python train.py --n_layer=11 --d_model=160 --n_experts=64 --experts_per_token=1 --d_expert=192 --d_shared_expert=0 --activation="reglu" --moe_layers=[2, 3, 4, 5, 6, 7, 8, 9, 10] --router_score="softmax" --normalize_top_k=false --routed_scale=22.5 --balance_loss=0.000126 --balance_bias=true --router_cosine_scale=10.0 --init_std_router=0.0252 --lr_router=0.00168 --n_head=5 --n_kv_head=1 --head_dim=32 --vocab_size=7247 --norm="rmsnorm" --norm_place="pre" --norm_eps=1e-05 --positions="rope" --rope_base=10000.0 --rope_fraction=1.0 --qk_norm=true --attn_scale=0.177 --tie_embeddings=false --parallel_block=false --init="uniform" --init_std_qkv=0.0262 --init_std_o=0.0 --init_std_up=0.0262 --init_std_down=0.0 --optimizer="muon_variant" --lr=0.00841 --lr_mult_o=1.08 --lr_mult_down=1.5 --lr_head=0.00801 --warmup_steps=116 --schedule="wsd" --decay_fraction=1.0 --decay_shape="linear" --final_lr_fraction=0.0 --batch_tokens=[65536, 131072, 196608] --seq_len=256 --doc_mask=true --train_tokens=618700000 --steps=4756 --dataset="wikipedia_en"
Below are experts of layer 4 (counted from 0) of a mixture-of-experts language model. Rows are named router (the router's row for the expert), gate (a neuron's input weights, with its number), up (a neuron's input weights, with its number) and show model dimensions 0-159. Each number is 128 + 24 x the weight over its row's rms, rounded and kept within 0 to 255. Numbers have three digits each.
After each expert's rows: "gets" lists some tokens that make up at least twice as much of what it gets as of all text. This comes from a sample of Wikipedia text that the model never trained on. Tokens count by the router's weight.

# expert 36
router:098111130129119083151105148161142121128147119125160113172081167130125136116074152180113167119138075119125146149096110129095159137130117123144118140149136144145106102144142142087118174096138165118152119159082181126134119129121120084134103102121110163093179159181153159138177179141116129157123119113145126140178108119122111120113140150158107149134139158151115149143123132099146139069108108138137126144167129135135134089119103131134142139123109165115106119105104160111158134146127101
gate0:121143149132137085108117160125148131117153112146144149145125132127133126130131107121131071092116144134099136134132097137094083107116117108139125161119157158166129136143114138153152120119122132103140121116146136137125115102104108150112095091127183062138163101127147100149126147130149091110070151134103115135129135129129094151112123113108107104145151142077156056169192155137112116097147168137123140187111128108100127119109125146125075130163114083091120129092117106117107124075134136
up0:154136081121121160168126106104140106121133140113127085109120123096155121110162162121157195150149166112152110123129167077161160162151143148127141106150103110131113142119146112111135116143126154137137119087080144136129148130188121106117134140132099162103102111115116124139108124067122112126221111127127115159134092154127127107141149145134144135115091123175125175096086105119133122161147097115121139144109126165148123107123160121121129144109141126145109104121143135140136133165175088
gets: "as", "al", "or", "ar", "an", "ak"

# expert 63
router:099111104089110145142137104126116121102157190101144123087108104163124154096093119101104149136143148118127109141152101159095114111148148133104093109119153123104112131143143108107114106160151133139139133105136116153167127138131127105159083093172087164126159131139134146135117127112095121111088136156169132179141102134143126138076138063102134133108158154157083127140096112107143135134145141159150136168153097101164141117082132084138143136090106122146144107090097165126112116115116105
gate0:105125105159111125179079163108063099137092140163138186158139124122131087127138139121166130121142098134116119133141167088124113148121128123152142087093146086121108154151149108108109129122120140109165154111145138141142153119123093127203099156121143127124111134158115106094161121121128142125105137155119128127117128133154119122123143120151160125145128127143125120154145100110188133116102115093137170193069129128155127131116195096172133146122127171135136120101132104132159122132119127
up0:112142123139093095173114165150072129152095191146074145125136082145125091118115190151144095089152121125137099136122131118133159159130108110107106136151128121106102108180142173090118116112129107093157165110133126113130165115136086159142099106102137138126130135164113118148111127110151128137126111113102100122138135135113109116066116152139151113124113141144140124153161158130128119109140133114170164107111161145141139080153161102131136126138117084142094142088115146103110148166151106
gets: "is", "es", "i", "s", "n", "de "

# expert 12
router:090116114089155118142142128105117154140092135127127108142133175131125133121143114104096133070113172142107071144111136137158172175119120149121113116105109138114116105081106154131120155174182122151097159083110122140078113085131090154139154145135143096124100113123086122129121116136128101189097129171160140083109136132153141158092132113104105121163124129134142118104123139142124111084101117165092146118137125139110102146150137102143130170089145113116082152132097139132144126125126150
gate0:123184136110154116125092118098137102166127105116104125141127143163181153146104124141124117149096107138137140138131114115138146115145100138129119139109111118137166122101121165143129144149114109161143149144094145190125126103117168146066133130128138115157139149089150152138170118127117151103150143173132143145091111182137145147135121111162158132138091070081137182131081137125122095139124100118094151135169104131082144148114125105144080080104140143130121086136098099139112143138121146
up0:153140103107107104151112129149133195140126150122127122133121143097131098143058124105185117116099080189155145162130142100167121130120139134123140161142112165189111100111170149114126152126108122103144136078132134142125124138080091126092135135111147155133128164135154094152132121121104166143134152158100101113088137188152153149127114151141135133100111129115117157131110163136149119104119121127131173120161135178085158096121122116137141105111108097116134117119101123103097135112131153
gets: "| ", "; ", ". ", "); ", ": ", "("

# expert 11
router:088137159128128157133082109113152132130088123135136096144141109145107134121124128156122133108136102124138094153109116134153190111145152114131124133127096121170079151095079138159144168139113165094136116152149147159095120092124143162148117102142157155129122114088116130153150184147135129162157098144138091119094107109173160118168152138117134083122087138154109131155135110140121141154111146115081104141153158184118149130164145149129128121103103100146146135110109067153127103127135151
gate0:119182126107133202118095160155176112136138124127112132144119179092128155091126106147131125123155081130123166110111155127142112112119113096156148139119146156094073095154100136115134145097126107158101126115139140104140126091163132114166162079119126137155132139158137109081128080104089131087139135092114137132168122097102163132141103115126146120124140123122090141141118110107147124104120161067111155125169115150119093156143138147155118123158145119127096149141130158160108153123151119
up0:135170154150169134118100119138149103121165118091129151165120161119138114112112093177178138138105152116128150081124170107108146142134107086153126180109118147089127146137143141072141163120123137121093122176157179113107108119156158145138151103162116120135116131179170138094121115129159139104130106112112132142152116123129106123137128167140091133113119128111102115171130112148115120117111130110119154147145119159173099152128147089153106087132123142148078097153104133160091147163151105
gets: "ul", "ra", "or", "particip", "gener", "termin"

# expert 6
router:134126142143141114144121113153121091136143175139119119150139147071101166111161172080108130137101138132109119108109124118132171140145129139162107160175137131065173128142144107109084163110164123131134139153141125116082169131122112159166115115137088096145154159094151128144164101128143138131096128134113153088132154123134115111143132170156144139107092127168104172099106164118109088100158151122153098104128122139153107119156141134136123131168111116139147187083106130150120148142117118
gate0:121134183105131151099146143155109119135154135128103170098156110153140109160157154122082118117150140137132133150147103159152145152217188130156116137131124186150081122122134122126103144136110122091130147143136096098138131146121123144139151156129145087102119157127142115135122132117172109128128129131111113155076142161098104128137080084132112154102056130088118145134113185140126152144120139145123124117149167103109133137114140096140131133150133098115138084114142074134118138130128146
up0:113108069133083101136130120098136157112103137132157089137086128100145152113105113137151118143115109129135078117124154106111119114070073161095115116109132112105151109144133109116161105124150112123153159099129144155119128082123130122098124099165086140143134125100093152129125123121066127125113126137140133140216099121164138126081171135121132140164200132116141129136138114127133129113148152135131129153130057138106094138146126113115113090143163136150113156131128143118125101150143127
gets: "as ", "was ", "is ", "be ", "became ", "are "

# expert 7
router:098152094110165137109126096092138138109102143105147154123176101104149130111118098089153119109109131135097089140141122085155152122159138088129159124132119151130123112166135122149131131096130136118142146110106094152142113079082119148134121129167126142172135114110114138087093114148107121175146109160129114112110153137068157136156100127140111091125141116134137144088144083131141104137145148128117112084148102151124150144108126063114122108079074156125187121167149149149145138147117118
gate0:128125107122132136082159142168134148119143087164104150149157163132148123135137137121071142147143131128121136167087114130135125143151182138118132117165104135151113109148130110133120138167128146145104150100139117115112119157117115138112145111161102131084173146181122154129141121107149153109141148136134108108137104154126139077139154140113116115143161128133156152075141128131112092155104121129134173087195138175177129094132111097103141128065113093157139112116117109109094097165124171
up0:082146124149128128175106128095100106152109158073159109130116137139079119122115100159154120095127120162150127094177135112115118092111108113124129140122157128072119177130132144127128135124137127115130114152103133151141138088130133096116099118096148108180125136115112099136122124180135105093105096120122117168116146100107102150117085134152156126115113108116106118150126127129138156087172133114145124171093098078081145177140122169144131126190140162117122151157131137105127134082143126
gets: "able ", "contr", ", ", "ly ", "long ", "and "

# expert 34
router:155118095135152109156139158139127163115099133120122175134100103129123185139131125134126109103157154121127073146126121166061144128146120126139086092145141148152166142121143138093132149148132105154117187085124140159152145093149145126126095126161127156139144125161198145117099156143150125129119176166124108136147132151107106154137155126088138129136136092116122135105080161127121112129126133185119127094115125110193112120143119118125093112108174115161147117130144124156124087123139121
gate0:144151067169124120086117142124151135149129167148142118110159129106132112149110153136145151157070157137135130155095138071081110131127124112083099120159138141127130124135114104144146145156130085090085129098142151137137126117131133120106136186103108121090119147133171121140146135121134088130148104076147130101138169129103134117141121141087145121097146185122152088150124167140100129123084115163141098109101113114096162136147167138101126124103165136142115139142143166170146122134147158
up0:111138145153152186156137114080095138106139144126116105126115116122111102092108127111106124137146096114100162145147154147137158126131125111131107164110091129128113107085135164147132156123131135140094110103092122089119120117102141154127138103134114141126148148133130135106169128117151065159166150139087120150087129125105078149104109118101149127141066109143112199115129093086096124109106087112101123149151074163153145138132134123117159176089144135111143154146157127137104150119145156
gets: "i ", "a ", "us ", "o ", "en ", "u "

# expert 37
router:111088100107105129131133135116124171175121097074120136136089094140142121096113109112136148135123145111158130110103111146110163166132120146143121134127173105124145125119121141102084132095117130170127117153114136101119143084156118091108141114126138108147189099133165106131128176146128156134105093120195140097127098138146171111124108129161127117089141091125105104099148161087131092111083163141115109155112123122128146122124091127095098130125149127166146111132124161171163074121145107
gate0:115105113118145162152152103112099140112132122133106130127129148139103130117119137114115138128152073098115129127120141103131147142155083134120109118113074179113109144123137085115111118126126145130136121101112112134174157130113160149096149120123162133105137106108133152160164108127130133079147084114169131061129097107110135158139146093076109145127121152138131116100118109146122078145132105158079138127144138180116107088128146201179109109125170107104127167128170101130107124116085140
up0:146111149152125141101105134135148081141115144132132127170138118168131153108112116112117131123157132132144096140146138099144149099125168086187172094104165109125118107111144158090183120155154141153147143142146123156104079127132091106133111174113106112140140102122139121132106139141101113177095118162120131144147157099144129155109087131179145075129112159154150135160114139099136157116157122095142138094110133100080142118120127155136121116106128092144110072126084146154134154139170146
gets: "K", "S", "D", "B", "L", "J"

# expert 49
router:133106118202168169145120118159083143106122116149120101164104108095143108172147138151118128112117087096112144131117153170131146145093111094109143118148073120139116135127134095157098148131107143119077160119128084143127134153132126112157142126088153143120100121108166132114143139103135106121106133125121098156135123109113155099138127120138148120169152133097125119151107099127065169130121146125169213090134140119105095131109135143141088144112136114111159146114144146123164150133109093
gate0:126134177101130127105133132174129171150129163124114124125146140111113145149131089142152149116123096143135122123065157122144123102149155129093076130126114142137100118167095140134078128121138136100121141192144108073134157133152128144128103107126064181108111143114101126165139113147139112144128135162159159105157130185116099117121165105088112127098103133127094097141177175122125129143130138110164112121134129135159115094105142137112108138091118093087085117110121133104142136112123149
up0:116136099086119067106113118134126134075127162103142119163117143112115132121127174140104118113103125115149139127165127121140112140100081132096163140109110114136090142094130144100142132152106112135160157116133136108086107157129154141122139157172143099110140149110158120096095138103120126089172097108106097110119123056111110146128128140153159169141144137156176123140091085103093071151134128129087115141148113126131107153139164154176123127121118141136155110166153109137109148139174128
gets: "sh", "In ", "Sh", "h", "H", "On "

# expert 41
router:169131096114119123096121083155102126126118098104097152132173126117107164166151107115095084133118104139112101131079169122158148132151098134139128146161155131157132049119159119151125141124129103156151124137135140155114092147107098125101139141128153168086145119154116136117161132094151123134146074099154116082118135130122121111116132120117155110107097099134174159092125122113129091134127126145088066126150158125171132085121138118087120142084119117151119138119165132163127127144134116
gate0:117164104136134132093116099132144114156158176136121153177132113134117155128131119152146096127154125146133146162127178112115113117158120130190098114109120144163108110090154153109104152108101106098158111141164104137086144118118151181102132155112106101141140135161096169130127160153118133121113133063126131130154135103127127120099139092130133133099130110086117148137152136114175133153153113117108107115099140067134114151091141142186126112144114145131173119091165107124076123143122101
up0:124141144148112124139095123165113135064152129143163123159100161184104090193117107146129170127140142157134126156148048131144129132135120083143132124165150099121105131138123099120132117100138168129140132143104120154127086127105115129104114092162130118144118109073125131162102133103168134144119131148090102139114150154112135104140111145110112143099121124137124136144102161196134122158131115136177138145144102157139129098121138096138134139131097121157106081153149155089171143132107111
gets: "and ", "up ", "returned ", "moved ", "left ", "a "

# expert 30
router:137132145158109116141130129106096128128123150137116164079120123132162161088116126095130123108106077146125122122181149116143115110106131140111125118164148148094125114117154130126149079121125097145128135173105180168121126151129134140155127127148110134144139106178096126145080100107160139156147101120150082095148148165083083108103123128095143172143091086134140169137112139168096078138151150125144085113146131128161108157174130130139169149103138143135122109157166119156128158145138136
gate0:107116152148127162115160150114117142109106123146131157150104104139129140139116119125163161127144090152158141126124142142140125166115122081160149137137123129149118126077116097184166162131155113120112107147124147126111106156067152144152157141114146144145128083173119129125175099112121115109124116158163121150142143141058143140112134127108122123106143153191117114094155108154129097140145151063162114165156134139135122134116095089131133108128121151135131145146129064111155167139180122
up0:126112115135094157160140162186111109143109080105127140104156135139132113104124118160138137138125101132110127133113106112152131113116139160121083091134136097125121113166123108039135126120149107133133164133148049146188092140124140112119096094132091153133084138130090132143149131129107174091102145159147144100110110076154136099130128126117138139110138112126131169138126120169105134148133136094137145127120118136143117092072145105142127145091078113141140122140118140105099104127102158
gets: "er ", "and ", "American ", "ian ", "an ", "a "

# expert 54
router:117149128157082142114158122161145137125153159126135139128160163110095153148152126113144108075100153112107086141141129129099163134152122090151128139143124108149134133128137143132117132171186170173152150106135150132144120157127116091139097092096157135124144093104188110110136141124125147093089108150119132142147134135115179090150116152137164132136083088116129091119097129110101150106129159162136166135109160065119121116114149094119137121129157137157123103123131152079141153152114089
gate0:128120139147143110119157152142145116101103088130123112114130139137092124118115099104147137141101080146100108147106114126141126169161139194122157138150160143160137175132135129131081188153161108089129083109075118152111144121125122117145095122111097151149149158127158125073121124116136122125138129087168154097162105133113104114113119137106143122142124107112150141084141100141117119114129096139113133110190099147128124109198125121090128122091104127164103123156100099144096144143165106
up0:175138153090169114134136136134154138077112118098148143101125128114118136124131134088155107094118123116092142127063090123165127161154152157085159152126121126152125160105148110116111164164152142109092112122101087168130135124137128093124107127141097170132141140109162123105131113108149142120119105101154118114133125111151097120120112145130131115152137139127214151087146136120100157120095112126111123133165114135138105108172126146126136146155075164140161113163110148112077146166165112
gets: "in ", "of ", "during ", "across ", "near ", "throughout "

# expert 39
router:087157120148116109099114092135133120148143088107096114106170132159099161136173144169111117131124154128131134090123160140164132149103141127141089143088123119106154101124094116080101094134129110113146142174171122127143110129108100125088106094178156161094089110132090148083164106134154071134100094147089124106097151159138138116114103136131157157116129117118138135108111182127155151144134134154137089162128137133138118137124106164119156140126103106100152136124078122132121146146105113
gate0:148134146150144085173142125128135104110112115110114130134131118098141113152164143122146120093122146152117158130122129122118123121142111050082147126124123125086147149117085140081133121098149135119144155186113089125154138131129113118104141111080121103090105143128151133096143112117119094148119108161172094179152131133148123124212120096108087136100119129135117116145164131120121147126165161110082128130153125129170152128138159132161147151108113149122116145156112177099183130130102118
up0:155142148125123099109118110136080130114116177098104108124135124121142138153122076125129200134108165172113112142121148123109121119143147151145124132162107120097098147103105103124138151101122116140134109137124144059130114087120142103138105066090163135130135088108141149101144164129092103170115110157069120138139122135132162134118082137122116134115133151124108080090140115132149094083113162148123093096090144122133144108097129119126109105119133115144154147102118179140130082098154128
gets: "born ", "released ", "located ", "served ", "died ", "held "

# expert 10
router:138106091120164110090080120103127136116129127116155110103126102130152128172097116078124110141145122124137107175109165111109134124109167123111114114154127089152093102130152132156130175119100103108140113107099164095108107109142130097078072124101115118121124130153176132111140119134153154067106159143115129156111113150114086181142172098110160133142142111157107110129129152117105133174127125121070162110152136129140171135142144139123104115137134128149115141101141155160163114141086102
gate0:133114140094152122094089119113134117100168136151122132141120093114147105113132143133147126113135148114106179096135123134130132133119093129106107102095103163120131119096139127174139113102106112107131133079146126127148141159131172155158139112163102157127122143106140085135181128124130099071167165146130150146122140088129080095146156120112157133116115126118107095147117143101111121116140096124096117165058170134132116167080134129086085101164134155100116108130148171115131128099172122
up0:106123123121161125075147120136123125156123186107142127142126116116140120138131109121137102130121114119137163148145141145127078159107096090161138089069120093098128139113146147133109161103128126110097109107150154082125135116139156120133166130111114139127156125120151126157161077092130130111170130167147137113083155145083092137094085135129143100137102136151145126136187108137115113081136114112057144157121107161145127156138130150090125138142140139098163131110131111088130100069138108
gets: "un", "Un", "u", "in", "an", "ut"

# expert 1
router:155105098122160126113124120139154139142123153141152140136086143145154102135176112116108135145142119123160164123144120142171103116147127132113124157146107130121103173143125074175158171126103163139085129134137148133151092141159132120095111129140106054140162180151162130131143127111130159123139149144139098111167130112136082147124096150173140090133102144123123091124124079134109126150096135150141114113133161145144123130114133086167123102083088137163092091107113163141124093117156156
gate0:079122157172100108113130152106074144115092163108131119115164134136115083130148099097157148114138128151104109117105132139108130145119102052139124116094152112166123085152149133159111162152138104150117162128133153159113128110121092144143116157120108142084130135157118148090089124122185183114130103118143124139166182140127099159106134133096102121144100107150095162138136150123180129165143128139125137145156097109166134146154160139144128118126133129171131114154160134128126102133149143
up0:149085126130137134143129135120167120130151098120131131137127141080132174144119122154127093107146127089148160178169166101109130109145102151117111148160141161111128160116132148085119105099095114130120096129117108107134118133136145091100118117121131121144110146122141103175121132158092128120146130133129118101073115100114184114164086116179161147102180105140162107092116096127121149116104142125151126132123125150097129107128093125068096130127103133103121160054122112128109124087098095
gets: "In", "in", "Con", "Out", "En", "out"

# expert 28
router:136140145136133114125109144103129121096114121085107131160129148141134112129112121107163170119165110101145142128106095117154115120149133128195133141130158137143058134125101166167130127141109092168088139147127123101127137128095113108094131145132155129126092147112078160149099131145147155112111109104087181143129127119095157137103152079109125139139116094158104148139115113120158138098130124064142144140128103110127156099146094194137154132139115133074168141144116126109126123105189126
gate0:126133136142132120109142153107153084119116124116135086173123127133103141130133073131110101144154146140124157101150130104100107134149131166176144132113172165132136113152105110127128100119098113109121157130089174162119129100095082159091137120113095167104066176143116134102128123116110157118122128076095136163145080121167101118131156119121150147141084089107120155116105157110143151134169139129091144139140118140146111152136130100168139156152138115165101143115096149177098104117143118
up0:085144107141114140118104134149144114099108108073146093180100105160117123130092135088147106113093151129120115092157151133128131127169144163142104151141218147116133125102106128119112127146121155127126128125087169159084116151136105168120122105151105138134092105109114111086085111125159114113153132116095135170153082125134131127124126147129183148145070141135115151105119141116152127111120105138131137131091157132136129128142102091164172158090101117144116104134163127131099117100131133
gets: "Col", "col", "bre", "em", "Bre", "el"

# expert 38
router:130124092103118133137154124096153152097106162151097144160119105171173107088119109137149148156139152114146140115162107142146130123140127086174118145127105096110109084139112126160182133102134099129137096133147145083166139109124116070136135101122118140124164174114095122130124132103105141143106172153106143155127120103102141120111098149108128121129112084092155126166132085131094119089160153107151144100141150100115118151085097150123110132128100160083089147119092158095122158112125124
gate0:096146131124172118094096133139166159086092098107123128117087095111122140114128135145088112130151135144156131133130107117099118161124118162177136104093108147121113142127116159135107181139117078149123107110108118108145100123096104197119102143136152127137156163093166096164130119110093160133114128139138164146164159128129129148121161129164119092128147147090142114137140131138086165158155136108142093123131128174114142166134177112111087121150140125118138128120103125104164155175107094
up0:155141137120106117132120132147114121099124138139112117139166123114164108098166155123133123116104165110151103120122136073176103115098142157170077118186139144175125128155159126116134140128127117146131151118124156129104155100166085134137131101174140122148152162114107103139130152139152125136152144137114140098123108163133127131128170140128114144090132151112143106142128164126130104117124135121114140121103078099086133075111114122083142178155108148113108088154122161193069140086101155
gets: "n", "N", "s", "m", "sq ", "S"

# expert 51
router:124095133141150084123164111107139126123134105144153158119114174114109109112149157118100116141108101122107102182138166125157150076132121128097131082124133137144138123138101120142102134152131128119064119130147093131113072131141127118147133120148059131134119094143139141102164114156131066160133088106143127095135155127156149156153127167125149122133129102147134131121148154181108148123158123126109093155142133126105106193121088081144131165113142116120155162101122112095169110137110141
gate0:151106100122139145129132136141141133132101113132139107169112143160144178097099126095146141128108121094110144154079154151145102151134139149146091093122100098106144103157147127149168106127088127130133114133086082083146080136165161126131126121151142149103133161100145136111085136106105119146117159110159146112192137144109139176085084135136100172097098099134124144146083107136103122159146148108121111109107120117123107136163147160065126151145144144104149107142112112128147159116158126
up0:085126156108113125132122136162139138101150137175136099139095120118118100116120155146107156124177126161154143103157093134095130123127097116117105140114163163117117113109116079117101128160132122129106134132167175153156165093086123122120141118108087111153131082136121150145141105152116144124138104152097129116050120153122153087115114118139117103122134114116145109116174130094152124124086111094115149146137132119160086140122125097177108124136111147165090159096206132138134094115134129
gets: "- ", "See ", "– ", "| ", "\n\n", "\""

# expert 32
router:129159122087140131131127146160136094155142132115118115165132154119127127066164125142148102099170109113142081161170119129091143123145118167114096105105153106175108145130077086110154095111139084161155120148161136154116103113140132098132170124101167138136160114138133154172104144118162142124117154100098174159107120163097160114071115139132090126126123135126147153136118095126139122138125152108128092118122136092110107146146107123151141101130097138149159177125146080094123119131120134
gate0:118110128141099162144116103114125129147131112168130144159181124112111159191130087141136180122141138099123093127132187133101149145137114147133107136115112124080124150116132111088092169117148163126121176124136113125152118114151157099154152128168127173128069152129138103107138118104087099134122157132179101137142131138133100084115137097137105171130138122097096076133099122082123123104140109115107129138115086133134097119112123129141091138131088130160123100116115102090135156084141119
up0:149129146131143136168130149124102136186147147134183123125127162098173146137093128154109118121166112123092081142136155119115071145116083128141077162122107122131160160122122131110128120126130155108108125099119141114142129131152100131127170119122126163142072081123141077092101120112144110151097125122110107161139147125131124113156118111143134141116116138161115116131081158155135096085099137106130140133121091130136158138118111082156074077152143143144130127091116086092180134125144145
gets: "L ", "W ", "Location ", " ", "Team ", "Candidate "

# expert 42
router:133137123113109140151118112159145096143183132141155091142146109072133137133116167102182136123088148128104157088117115148143175113132169114095144130133112124163145155170149155095139121126151144120139140152158103140139107146145105164148142136127188143122081130120138127109143171132135107093141122158149154098158159077148129153095173148131141112172112144135122136111127117080120085113147125129146160151102173115126114122115151082136144127124167117128124130118120143156126099197132149
gate0:138102164079131118170128169133134119127108142117073152082087123198145116137181159146137063097132145156147150120149119172138148121161137119150133108116100153137144114077113158157124110135102159146148138072122141119119125114160090111121172103128144158107126090107106150101135166124130093142099114129129180142086123149135124093129127127108125125156127110132119155146151109156147121135124097097113153107128129135143144077156173102140112124140138129147102142134125113146136142146164150
up0:135108140071116140133129167144143103130104146150100152076110107168140102107170142128133071109104124127135175090126115169150161136176111099137120082072104126120171120107112159161112128118132110126145148124154129107123133104162096087117160092110150145127140112096121152122144183126133125115095117118134205120104144136140140110142139149103133135117126094105108152157155126160125125130140121092127164104112135145136151089160193111143129134154134119137135119134101096165141136148147131
gets: "to ", "would ", "can ", "may ", "could ", "will "

# expert 58
router:103165133126114157137178094094109117153144136123097148106136113173126167122143080180105095080091107112086103169120154154128128149103127101121083108137127142101158148138173191116135119142167131116069101092116105129151125130133098185159129110165158127121144122132146126126124135147123115180118121156102127111121088134114091138138112119147096133143156126119145118129130111112123120088117102114102150134133107152143076132130111127140111131094142167095145117113116123115177114133088129
gate0:128143110148125139091117119135132143112138161109187122126148139107144153123151098126118155139134146145150143138137131137110137121122154180125136128119175084125091097164114118122108115106136132125134167090100119096154143146115138128111073111152155178116159092122139109141064115134091145140134124140128150113134165143134096105118122144148127099058152107150166114119143145111094088069135130117112141149168106128123146152135142157135151165148151060105169079125107126113136098114149091
up0:140125124129119108145121145082116127141097107155082134146165134121136086151114159156128108088119159136143107123128112123172164138116087086154159159144138131128170147150118125119168137115144145146062122120114152109091118119143106122112128110123110093162136143126091151075146135151171107132107123100174082121105132121105144155141153117114113154170080160136148178169138133102106094122123088150103110126104130119107158128122131123121104118138093153118069145161102114175122163110124132
gets: "5 ", "0 ", "8 ", "1 ", "4 ", "6 "

# expert 3
router:113108099155072089132103150111154157112110150112094160182153130071154133160120124057110144159143127118133152158115128168120152115108109154153100116144096123137134070139126148120128124125124155145124092155108128137126148115115145086117124140130100156156161108109121171106138143146153141141105091131121140137155098159135121167113170109137152104148163080131130129157109128125110125105121131165116097129092110109162100124135113147095108136105139137120070091136074104132106125139126088
gate0:118142127099136126105134136085149136135138118142160131076116122136159118109122102135084159118126093139124114120150102121160129146109177134097122147124099177114150144158134091084107138128068186096156129111103122162112155099148159115146128099103118136084073136110183148127148144075093115141088110142108085131121124128140154102120137143173114113142145161115121105147135089155127120159149153106141091151124106094121131129108149134147102097102121098156145117103098109088125132108114100
up0:135137146160148141130116161147113134146129131088121132131154106098106129163111168091197108092126112145131130152113162124110109100141125130127111102133148093175121112106120130179146101100144114107100101170142145124117123159127123117084133205110136116149157109180100149125132113143121116131152134104147109074114129138094118152134121069114118106109113114158118161093133175109086112154099091148079142127133123165125158155139140147074113140127104154107116143159139156152129134138110141
gets: "T", "t", "et", "k", "K", "P"

# expert 44
router:117130169154149175104139105122122119138132102129153115118110126094127094134156108152134164148142143118127108136125090095161151099166130145123157067151090155093125150137172105118148106176116162112140138143136141150118132125102166122145096150107087118158166166120112116132137148139132123122155157120127110151128110098109146076142125119152129142134105107103161142125095125119157129116119139110138083143104116120078128146120150149132157120090093137139061098131170091083181098167110110
gate0:116130166142106173135137117105122131113138140112139092084116117166123132121109142101160108102134137114051155136127090126158109094172105107120154060165124157137154123092117143122111129132156059079135122127155101119129133126125115133121115133071119104120132112151130133090169124133098106146182132149163146099138162118157097120127123100129118146160132115120141146163149133112077097107140112095121123119114143142134138141151104187089144126120097096123119128156145149115096126143090107
up0:145120108117168101130152118110118120131127127136130146165134154100144116132141109145130127106110119138169073107144127106066133147110126144173121151114156123093080107162101100071135136099090173137132139153097120131111132144098158124122157136161124163138125126128130118157104135155178147130082139115104113169098112156068143144106151151151126102134108137107104160140123110143196109117104130141173146119175123106105132106101156104131125113123189142105110111071114109127140142140133111
gets: "ex", "Ex", "P", "sign", "p", "op"

# expert 17
router:145120151156171137137108127131154150131103124125112138173116079142120168131130141160105086121144113127114105116118112122157146130101156106087141152149119118143150117160151144103139106157126084129157155164171100139103162143152105164149133153162196134132099079139095100077122092158105114129109125132138109114110123117135163112103114160167125112109169143137157161120126138149155133167155120124103113135131167121084125143133153139160080139123151105157176148127174137163123139129084139
gate0:103146133126105133099133111112088165136119116157158117127135152140095125155085109137144126142140128078168135096112129116138126117130154129120103111123146138124121113109096126128127181134147138138122068073111112140115136128116111129125111110160134116132121126132118061157067157126143109125167081143144133113150130118129130143119133136123104115118053119095129155127148094126092082138082092156093127073152159147063103127117172096109145082122141146153132102133151108095121146132108110
up0:105150157127141116107121126112109141139124104161154116141116123150122122177109136145143152134128113072176113089098134087148108150103149105107111095116130122116096104126108158103144178142169123140141061092130115133135129146120100127141121132138138129147113133150103061153079158111148124144132096158125127087161118133137141149132116139146114108127061138079114181132158096127123109131091084157089130099141159141106098139104170092094131072126157132141125110109139131131128129135100120
gets: "es ", "s ", "ate ", "ts ", "ing ", "t "

# expert 50
router:123139119162131114108159159134160158125127128114111151157118088122146116098150104108128094113181098128111127127166167114165101091107117110165109083160105169150120142163137092137175151065127087128144133129144123146121088168122131097081135122123097131136131157100135141104116121150139137113119141119098102162131153117108117140123091096158119136147111139141112161137145141131139095110154072144131132140159108090123128089108091131125124105109116127101174166157131147110190159133087121
gate0:121167142118117097104145156135140143144146128131135100171117143101080102110130106124136086157122098164136166172122159123129130143171128140210161126104123117135138119154143144143156136126090124130107110128116108108124192089100152124124140087114210110100124149110159132110126103129099164129088125120124126116106109142111127103074091121135124109106126116090092152161107118121144142133129105121118116150144150123165129138135139133156116185141107105118099137103171162165104145122107107
up0:114124124158171114094126124125112114093135107132115099103144127122089138149056136138170088131139113091125134096133109144121094126074129142122151126148079153130165121100115127112107125146148138163162117119130144136140176138115111134153136132134091087142131131125121091119128164088142131152188100126134101115146151140153138175144117139123108209168123141139127110115129123197094124133157142131162119130117123122140120158130161146109140092120167106128131130156079167115108131102129178
gets: " ", "% ", "al ", "er ", "ad ", "age "

# expert 43
router:130134179199183112081160132116115150144110136108125133189166114115141148153162123134078091093133108137130124124125155125137144109107125100122122154155097130129156147147127101110122071087107133099109164123107103131113125127102108121125106112164136120131133120110115098097187086116145112143121119143099122091098156105111141157138145092140136155107118155135143160121148136153143109094145098143095109130121122105106110112113114116101094126112129121141116186138143174148175152121077112
gate0:182122108130124081122075119138142170152105135131078195148055129131158127135149169074151149137125128095151111135113171153092106133145140113129118109137091165126165123098169134119132122150095143145110118107145122079105092141106121101104103102125141139155130083141139136115135117112145133134154163164112106123147138091115120136134121125170112075137136098140119140143138150117132139125111127132118117120112164132152111123139147116151056113108122110140093098105100126120146083144149132
up0:148123124089109100104060154111150160130083118118107140159086099141182152082133116104152149128130139125146094134140161164128105102122152129141089128096097116138136110132196162113109134155105133108135125084125124098138105139111151085133105126116120117126095152162120094131097073156155106135123140137169134105123143092127132125135094100156109111133129121157098131116122127138130117137112127150140104111084118104162097124162105134141118130144150143140085121076071101113138088148158102
gets: "ing ", "ed ", "ted ", "ting ", "ated ", "ating "